config.yaml
n_layer: 12
d_model: 256
activation: "swiglu"
moe_layers: [0, 1, 2, 3, 4, 5, 6, 7, 8, 9, 10, 11]
router_score: "sigmoid"
normalize_top_k: false
balance_bias: false
init_std_router: 0.024
lr_router: 0.00126
norm: "rmsnorm"
tie_embeddings: true
dataset: "wikipedia_en"
Below are experts of layer 4 (counted from 0) of a mixture-of-experts language model. Rows are named gate (a neuron's input weights, with its number), up (a neuron's input weights, with its number) and show model dimensions 0-255. Each number is 128 + 24 x the weight over its row's rms, rounded and kept within 0 to 255. Numbers have three digits each.
Before each expert's rows: a language model's description of what the expert responds to; "gets" lists some tokens that make up at least twice as much of what it gets as of all text. This comes from a sample of Wikipedia text that the model never trained on. Tokens count by the router's weight.

# expert 62
What it handles: Determiner-like adjectives after the or a, such as first, one, two, other, all, new, only, highest, various.
gets: " first", " one", " two", " other", " all", " more"
gate0:140109121159116114137152174099072120158141144134149073152166125113096107110127142160125165097159144084143121102118141146108146163129165141169129095130108149092066114140152160130117098106155137095111154095104136143132109121104161165142090153133099099138133123113103133180143115136104156154120145113139152148097117142140162103122120144124128178068084174104115115150130125114150144093142197127126139133149104089115130112140113133168100133131141139117113118134093119125090132120098139107171120135126174117111144143131145160128112115143106162116081131167128145135183105145099101122133156134122119182118145110107103111099127118153134125162115170141109185146063140140147113141131170089100122104133166124124130108115123126151145087119140144117103124113094100132132108114159128
up0:145131135125209151125092095154174136100114104129118175108109136141131150126122144110131075160120097140132129173125127104165133058143123125102119142114148135146178131140145151147121176178113142139116107158171111098117163149176110111120151108116164145102141131147141127071118163149112094084116094141086121122111097110116121106138150163138120088130166063092123146099112146142143113142109087133128112156130140155176118100108159140076136123115124104142141119100163130123141119132121147164105161112143115157144118131126158113148152200102125117131153145100131112119071137134144152108142091126115153078130115122154160159162168141117109120087128097090141121140159148132112136131115114161150120137095104115149114123105128114137137142137138123098141098127149160107128137157114123

# expert 71
What it handles: Default catch-all for word endings and short pieces like s, al, ly, plus in, to, hyphens and numbers in tables.
gets: "s", " in", "-", " to", "'", "y"
gate0:127101113131119136149093127177116134117128146156134170174087173149136147087098106154135133103062097148138111099104088098121130155182106111098183167143141116168120126142060115123164166103095099127116162134104131126168106173125121119113155118128148156098167136162148110150156101120117143142184136132147172136122163162138141138146132121102100140137124124151120086145146148109138173128140136117174177077153122133118091118114117137102169127128093118149112118133111136077106119104145124166117101144068090128107141147123158141122096124123111146148115135154144131123136142120119121100169163125126128118108106156163126110130121130132133121140102142136052138129106133135097104148106113119121131148099102124140156122104095104137093156145129118120141168140144105137158172145114145
up0:144067115125115174174190092089132160126118156130108104089124121118139101115128152103164131092165087169083121088112126115134124082122097123134130100148105123139124151130096130094105173123130135122147080134189101082133144137168108139151149105069103118113138117146144163136099123140149104132132098166130129122147143152106145134147142110108145088136123137128143110117155133108187173120145211125130117089148129113153127135152127136188122156136156150133124134124124145162132110123127123159130132130177100106104136144116085089125140099106062150135138145134123101114140169141126111128083094109146127152114114136107115113155108154145153139154127121132167116114079109123139120157121101119113095130116171145142093144120144102111106118121123093100130081109112125134151114130142110

# expert 19
What it handles: Participles and nouns for place or death in biographies and descriptions, such as located, died, killed, removed, occurrence, grows.
gets: " located", " died", " swallow", "es", " killed", " death"
gate0:118121148096136114119107137138121135077171145138132122158137121142097127094094109129182107113130130113158159138115133086079143105156175109126120157140113128147137164152096103138099151125110143113127122090103093148128144122081165111160141105141121129099144174126135136146164095151116108136091093101112113119102156133099100088144163094109135145141101162119127128106107144087136118166138145126125123098093115122111132068107166128164154098108136150119135171144127170115144126165162128116147100084158124087132120117096143092178107124118137111155101095107116146081123142165119092132167101103150152105085128146149114124113112106109131087142087175095119163167112114141090106136173109080121124145161180124111132168152127126107102120130136141156154150113122104115152148138127121
up0:139163101104110164133140154205112130099105190120143099107109100134134164127106119161164136143140104129131155146125124101129132137130106157147088164124160143180110164120134091139158125121134168121147130105133057117114159100142125132147102155109131135157140137152120090128156143150097136133102145110082099116090119120132102101156133108148144139129123168162127135081136151147124143115166130124133104120108160088142129110093142109166114074131141133089151151128126154115143142156118061098120117082150152145118080124125187095119102109167170114150127092162125126159083140140116132121130133095141162124131148117136127091143138134122114120122137117118079142161138165150103095152118158148091118132181119112093132174162157128158131108125149166160139120136138140127112099140123123

# expert 54
What it handles: Numbers and decimals in statistics tables, such as 70, 47, .35, TBD, plus a few nouns on roads and building.
gets: "'", " 20", "20", " 30", " India", " TBD"
gate0:139133136104093140133143111158131164131118124144128079128147095113129128104113125073152110127174098128150147122115112107077120127111122124176107154140168133125136143125124052154158151116107112130122139126094143113098142121138119156127178121113127138130130138132108141127161162164105145097117146160127129121086093134129141098129157093114116139125131112136086139119051152131116159107152140134134149148158163165164172075119134133116156152093098132129109136110112190113144160111142117149192106126136139140123113095113129128153149136084122162149098114095160132135141158146102156080147151134096137118131100152128130107156147070103148142145152121146105132145134162133120153154105112114169093135149136151179138134097159095123118119121168125129079135143100136152169167143145070
up0:138151088144153157086137129112125112082112118147109147132113119070139164150167103096123117129131131136156148132114150134077108123180144104118114100114093143127129100116105129169139158130126104143164147119086122098127161087119111125175120137118108149105077124088140121171104089116141110149135117103092113149110129107090158140130142131195159113141136110136102127160175167111127188103141115117076085130130168168168146131160096117121141160148153162121119153130147180121109130132137125095152156109103115141148112109180118117145135145116107133101139078158123188124140165179161162132148160141144129128113090128108124127170142130154147137097126140138184099121085120129127139123078149135112129137133135158114146124110131142139115096153102131150141122120146099127169127148133133

# expert 50
What it handles: Commas, table pipes, line breaks, section == marks and is or found in species entries, such as "It is found in".
gets: ",", " |", "\n", " a", "==", " was"
gate0:123108128097137126125130118127135162076080146122107131154143165129119112138139158124105142095105131128175168162147153143074134160180177121191141108127138103184091116091135133106119086116115126165115154133130131125102133145146158139157085100134129085128127168125158120132177137100140106088121152112140089164101150139115147152148152081137158150137150127144150094110135168151124169140162133121128182135133139136109121143143146142113147118139095102140138188128112136128101123108130098147199149135112126108157122148150129120138129133090133127146131137134125165127146146106145142195112149163104128145116171180137147137127159129125138153099118121177128128139150144165114099125156142134184126095154115096133141142162166111102109126147109105139108125126126095192129129138141140
up0:158140113145169119100160108110150141122119134135140135134136167098124149153118110084086145156153139124102113130160075140135131171081112149107142144096096106155163148106143121152111137150121127124091123121179150161106156124114137115134149113134149145124123131112135148133134109143127133099128149122130155145109138133121137141104129145107133135134132140172172124160118079122128121094103124160107140135138161147082092136129148135144151172126167162106125156151109120154118137101116103142129148146136095106123160150105073128173119108156171163107098103100114182110154155179112150094142137152108130121105131198126126101133127150093133128094118154079113095112124142160169130121089132063128089102104156116176078101148145163148117128106147104113107116146086098146132185105143107

# expert 42
What it handles: Dollar and pound signs, leading digits of amounts and years, dashes and LaTeX math, as in $1 billion, 450 soldiers, 2000s.
gets: " $", " -", "$", " 2", " 1", " –"
gate0:103126119113090137108169124144136116136106094155125135138131152159098091171141108097147127123109142123132162151124102113106141133176132115079136157142125137129122147064120087052141152102114114132182131099114147146135104133126146145128123124125127133101097102138177095088122091125144110139143128089124152147162126117124132158143126059133134075176124106127132152115128134167127120135145108097131110141196124173123107149148074127164096130135118147125158136097149107162110109145140089085129163150140135133166123087141177106110176134150135056111119114130130156129102150139147109141096158122148135125152115116098103095111118117152131119118113101114167106098152104123094100113135138095139146115089104107155149102155094121101113097142154155154154122137155113140151129144114108
up0:110116160178113089093149103125108129138107124107122149146168155112137172167080115128120148152113122074117117163112142088135101088132158124149172125120141130131133149139136173120137115103153125157108159127112146101133126174128121146082108127135110119124138152117140093130104132169128122155164114132176139117118094112097096124120101170167142155118098123139117114143178092125125169118108138169119145146105125101165125175093179161140076125106144121076143151140088156092143111117115166144133119136150126108131161141151123110168137124103103177159100144101130149139139135113097109169124149162149151139130126128157167127117154125115139156120085140147167136163152123190128103125121142121165145101119132158102093114131117182173136117145167108114112114118099088151114119111122146

# expert 12
What it handles: Commas, hyphens, and clause-linking words like that, However, because, where, plus the word opening a new clause or subject.
gets: ",", "-", " that", " and", " where", "ly"
gate0:157113120127132121117141122121115107088096140168133147147102117131094089144146093105125110111147136093115127120127150086089147164141121091164134089121137132139125161108150119102083123125100120155130161095131126132098136115145078116087152118092115089085147178106158156162143125134164145121141179110152081117163125150123115113132106151107106170187148120124127109099150147082125113126131138177146119101107168082104126153118164095169117109131114163129080103139122116116067088122152131112149148185095106119181104110153140147130161135150157113156103106140089107116091121114132131160112143117169141129151147153145139123128139144090163159103139167107096094138125130136157130123149138122144138117142150156143138138127125122095114149154183109114169133127114123166093127128105136
up0:101124166132093161099135122109121137081101133154144087127166115108119137095099136094135128158075130081136128156103108138149132176105141092113143130105151134144171151101154131108135189132134089133142156118162114133110113177150155157087107115102103160139102141189112100158135093133120127153091107099107178100122129116155135123094115092153143129152144111142134114084127154106150132123131126149151119138103059094137163132096159089113126124160133125136140154137112141095147122132108125148156118146126120088139099182164117154103120143114104158136159100119120154130110139139120133117131095085156127071141114110085070097135125103113114096080118074130129152134114138134116144125107131121131113098123100134144130112108124125128080173179131094117141112136114112117144109111133165

# expert 39
What it handles: Sentence-opening He/She and biography headings or infobox fields such as Born, Honours, Predecessor, Background, and career verbs in biographies.
gets: " he", " He", "==", " was", " she", " She"
gate0:102107183137114110076142078140126148146139172121101110138143126118151118148118104133129105119109125150123153138125139129116156159141158137140058109085136110133138143127089109164129118168174117082132138133096122172099132115101082117123145117134150114116133129100116167157123141152140119159133139133134137103109134127134120164121171173146152135155171092104118114144084145112116124136100093130144123179068104149103148123111120100101105133136122155099087087142155114157147150147135076114129164111107106166131153134173164084125109102126099130124115126117075147154095138078120170117169143119110163155128148122168128125125133116142104121160116126137136064125104124149152077131127141087089093088152147093136122124153142118116138120165124138096133116116110172130130165120104144
up0:116129143101148108110112057127126113123212132134138095157147144126147158131159109116131163126121120140118139094095131131125099111135145134128102150122105104116154134128109127155114126098180118129155087128127133152160105110112150136164132115123137106140131114084177182116131125135140136168136148136137147150120131169113137157106116153108136147142097082096120212115126122127095113118140120122121126120076084104056124172127083116125098102115141122111114090120121093156142134109107113119129169111144129101136142115119133089150082129130161163099114095178092140101104176167144158110121117096124097158145128113123121131155079104147098116126098136141134066118126126124144103128141105099094099107167146127118127146103163144136146156149114132182136125117118145144151101104106155

# expert 65
What it handles: Coordinating words joining names or clauses, such as and, &, or, et, and suffixes like Jr, Ltd and etc.
gets: " and", " &", " or", "/", " but", " /"
gate0:166146143117148110072097074116154147132090107134109117158133149104102136094143127114153156147149148113120144144133165144170098145139126148130096130145138167136133165148104109104103123134146101109147127118133116103151077153147150104117100118100136129104139149144110121070109128145127067123149136152135143152128094154161124115158111130141140156152143142149183120067125096110133114132171154153095111111122126133094125118120140215154178136131182133127140120138091127150084113118074119143161115153158163111109109128125135181118087102107136144105108167129109111123117149139146140154149111124115104134149161118172154184127115130108136170121126131154146134118171167134132140115171123104131133123128129159126125118163122140103102180160150112128181106110115129164144164134149116
up0:158126124123150130106125117105164164111078124160122124148145188105114150106125120128132145137146159133124096170129142155154100145155123162121120126128110172164136151148083127087133138158156084127143132145110124088141111150124126126118111120091169128108128130118117145089149125143112114116137133112129146161132088163125138127166084134098154135133084145132121124118169096104122143143145140136128077094148143133065142111055145187103140118143184116114119113129106087146108132118144145130101093135144152124129123113135134178080111126116138158108106164129133093107130135139097157128148146112122085132143147133154135177161159117084152161099117122180144105126142166146141127129180152142085163105119127166138135133150133131136109189107156139184168111125087121154141146144144114

# expert 69
What it handles: Word-final suffix pieces, mostly plural s, also ing, es, ers, ies, as in commanders, 1990s, transactions.
gets: "s", "ing", "es", "ers", "os", "as"
gate2:148110131145132142161075129125129151131127123162163140139139114113108138117090114133154148164131138149124175162142130110121113125119134070146134158124054160152141107104135103152157137130149129097104129161117129151114142126137146164135136093179166128138163119138164144141109136100105146141100081131096131113121135089129133134166146105146145117085139152129108100131162105149126146127110116052120119114179106152149109125081150122147127166159096132172144132123117134165107124150168161150149174155088113099147174110136102128135123163096113124104137126160123120100123185134132098155137160138084142122126138157114111130118161104131126127134137130110102123154129088129111097116107108155087177084120153182166087140053132112131137108107138127163134110109131128120114154142094131
up2:127136153115135069155137113132144105108144094147150119104136090109129132109111145124166134128147094171149158141117117126142160117133132142167147133125095127096115137144128112151136155129095116077115092176100168120143187113126186137142106149121126125138131148119155148151113133149122099109165132163174133146112154099148120090136138118134142171080100138116072108162162131059125145167110129109128132138146107099166098110101117082131133082132119126123123108183115128128108138163121172142105148175141147137128105148109108102082091123125119098115184146164167130128127108139154122154094145097120102129111146149107096101140072120090158076117120158090117130124154089137140129152136098132094135125122084130099114176128133112091144116119132112145147110131115096110149108138133105

# expert 60
What it handles: Line breaks, table pipes, and list dashes ending lines or cells in infoboxes, lists and tables, plus semicolons and equals signs.
gets: "\n", " |", "|", "-", ";", ");"
gate0:130145097125143158110117118136157097123146141168147125136100116148154161128123099172119144122084114133141142142104098109115108137159152140132140126129129146141128147124124150130141116113123152148099143100136135159124176174120138103141112130132154136077123129127076098123100136134098115120139146132111157128114116120154076092130115153106152173146161185164078148124107142120185103120128101127157114134114194117057129107110139132130153174127128139114098100098158166113149142167116111125109160163107127128187146131112111113145141123173122113120099106130141131102169099132081125161133174142163096115103118148165148151117126156173094146115153130116106171160131146133160126096147081097073131114089097152123142135092120121119125142146120129139125130122093173130137092146074159
up0:137136120124148162104129150127155125136138123147147130150086114124165156147122105145186133130077143132163149105121136129124093118181128137141140131129105122152145126130148146107121142125100132169122159100110161145122152114099127099164101049154135148107097103129103088138104135146099099156161097088147156113122165111101125134115104133087147134149112151131140126119127135098120137106134124095109126123119124132116136103135093140102120150146125119127114135107134159147146169123113130095120133216121108149167131101116123123131151187166094140109088124098097143150126148163094151158148118152145155088152120153160122156138144126149105121119150106127114147117168193166143112081097133109134074128117099153117136132111142173089174149142096091113145126142130137152144127113082201

# expert 31
What it handles: Female pronouns her, she, herself and the articles an, a, A, plus the start of personal names in plot summaries and lists.
gets: " her", " an", " she", " She", " A", " An"
gate0:094154151143119141122122151117093167139111133168083133166087085171076122147124129138140147081149164142130113139157116132082128133155092126129155092105092136126102139168120166140121136136110090110151147162101119158124137122125153144087165114097073133123109100106158137085115102075127158133140110159132122122137111105135115123126164060140148132129104161149139138104115118129149099168147124130092109152160166119124119192167143162137128155096110108109154144137135155109120126163117115123170196157143121090169103110153142119137142091135133137147137109130136141120137104165162125158099148101188121075098132126127140117124103121131126096130144106110153119123124124115116114123143092117163093146148111179124175099120101118117148113126142143122137122087151126106124114150160101
up0:147153146094104118107119169136112142095105123173131110143124166100075101089197121147121139105149144119114186116131106156140117124148133113089124109130161112145113111169113130102128161135106121144127093112166128148144125126128131177073135073113128137092125168100152094083105075152135103103151102149091169128156113136134155120141145101147171137137118136125155128139089140137089117169130111117169129101153135160161134156121155157123138125132133126122134148152120109114130113162186157156107130141147131121132090102117101122118122140138158116135125134138135159140137047164129143100140086139133132134133159128165109139129122135116113138144123162104133142080147129142158097113129157118113110135125072168121197105120113116107124112116116110158147153093110063132165145121129141

# expert 46
What it handles: Names in law and politics like Amendment, Regulation, Legislative, California, filed, plus scattered byte fragments and list words.
gets: " Amendment", " Feel", "esh", " Legislative", " Regulation", " California"
gate0:146107120141072110119109137141138103133119150099129113102140151152139129110135119131116124161126098128147119128106122089126116139122096118163123111149176129131113131113126150145103148105060124109115107105166110123150142086127118086103094147114099128123146121081110126174148124142130092172106116125102086122143131124126128152106129133141147121149133076141138109132112168154154142108137141089077171134115139124164122171114141105134122146099071165112143120147100088153119107129081142116110082119133079150173139127145122121110117123151115136129080097146149203113133156160181161142122130117164127083139120110111125144119116103149151102160116157118125162139113086166133131103164127131145137136154134084157169165120124161054107163136132149123181120139122142157110146174120153
up0:152113116091114116156118132120151139147150125130063110101124098143110130137136134128124128169157142124131167178134127157124109146160101129137132142092114135086107150153160147127137176139143133168103112110108148147094124154104143080091103153075121133143095156116161135116154132162124171155169129123137066173119160126107107141175116117124186147149165129128120125139132144140155122129156129093120101118136141128154108152129139113139118137177189151102130136139097125140149094158101116135120123080098112157134150120177088121101174103118137151170163132162128124154147147157137117078158143137104082143107124118123130132140122153138127149117111127130132152090137119117105114160142108179094134108142139121131106122157187113090149154146087112119111065099109110160153141131161127

# expert 48
What it handles: Commas after words, names, places and numbers in prose and lists, plus and and semicolons, as in Sabor River, Bragança.
gets: ",", " and", "),", ";", "\",", " 6–4,"
gate0:135107071131134102121104131080090093148154112109151115118140121095138077109146122135092159144128126111101094134140109074124131098127131128129146139088151149113178122125171147168155157156101161118119118108127117125159084117120087159118143105113109138116174085139131127144148124109156116135181113192100144107140146136128086140106107112128100158121139144145127155107109160143093101154120088190124086144141163079167138122142155094167096120117101170119115195122139116110161140112154158114130121128100108124139141119118152141130159102135115139073104124127106136113090100124093147159112141170144166140123128121070131149111119148093143132118143125155126122117095113147126162127095113111101151134128138110121062127118153133113141103146134092093118119089156132124139122158130141
up0:145130081164100103149108102126120136128099140123174140166109105124113093085166148143135147135123139148119114111163144087111116121116082164142137105143115127134147133129106174128166109124151107146140149112097123148117108112116146104149173136127148163132127100108116145125131137127147176105188074177153076180105127146121153103131115095114092147149152142097137138130181129141127097131127086137130106150149145111160117111107150130179116173104134138075112149135138126094139135063178137126148116107146122124136156094156090122118114116155117127100105146097175114087085106101076161155172133158101138151110132156119189136105120143137120161120121104174120124104124091125102118138100129152116140138122115111076092128159136120126111115121146107126125129158124154101129118144151136

# expert 30
What it handles: Mid-word pieces of names and words like er, ve, idi, plus associated with and those, often in species lists.
gets: "er", "ve", "crustacea", " district", " those", "nd"
gate1:165091087116145128119109140129157145130116143176141115147154111120105127127153100107134124127145145110161104149135126115131138155164088118158143127110170105147146140113107141138077112133165114142148103117120136127172132135107163129116125120106169144114112134137133147140122157116120107137143102106139147101119092127091132130106121111118108145159141113160116121130087121103123148118186235165145101195117151113130144115108133104154132087152153136121120132121144139117141145102129144141104103121083130092184135136105124148076128146166117121139133149153123161138174131146119146153176109143128119094160158150139134125115127139113169126184114154117146157095123126116146133143104108092169055128121108122137178091150144160138140066077110115167174140115118105120117160115117134
up1:128135187146130101086143077122129144141119120140140121114143094080128143141178108170103134143131122117138153116088101172174138139106119148121095144141123159126147145112127154128122113149143155133104136154126092123183112108111120129105098162110125155096118119151114139115130133159134119115101151149102126118170099149153126173146084113077088115126161098105127129190121132135139120117146166079153111169148107133112130128148114153144114157147118135131119186162169114157143126124067105107153146107119130157168095083120147108147157115103101132134123138126082124123125112167096132099175118149093153110124090111110139117104163115132163157152150118097113131101125133125140120107121140103135115113161093117066150109101129127119146078098120121172162136152178093085132140121124128

# expert 55
What it handles: Field names and colons in infobox lists, like Location, Label, Website, Coordinates, Born, Scientific classification, Succeeded by.
gets: ":", " =", "=", "-", " •", " Location"
gate0:127137153147117140127086141148123149132130110129144155172117127142193109147150168141194102100134129150129106127115105138122180152122139113138109166124142124160188098153147099122116103146109122158119118121091128132153100112169160165123106133092152118128137145122147124188125130122142131150118139140129165135152157099137091107155130116077107083113128122095124170144099107073130117136141105104135127118115119115112168143080156120182150160084176090105121102124125111130155163161104100087106140124130133107123096118154134154104134095191103094130106123131091145129124161151131077132130119135152144105122146078152128134140116112123128111147117139164094118103104145127111148113138171122122123115169108130106123148130128154116133077160123123126139111117145192125077120153176113
up0:145119154120131138118091130126149144129137100136113130157103114124170100150144155164190116121144139144145110149119090116140174170118142109125142165080113122164154129172143116117105096160081121124143116116109118124176149123192141139138097131085135156123118130096141092161117117108127135150126150155120141143134133113128115079148118128087156103125110118119153123154124114091157096133129106114070115087154136135094169155087117126164175142079135092140112131107115111105150144171085097120097138124119142166129099122136174163136105092199138076143103145132128156112138163142148112123129162130148150132115119098163135156140128091117137137165102111140122105142105141101114145127118163119102079114147104163107124159140132127126143081157137112094142097143158147119085124133135082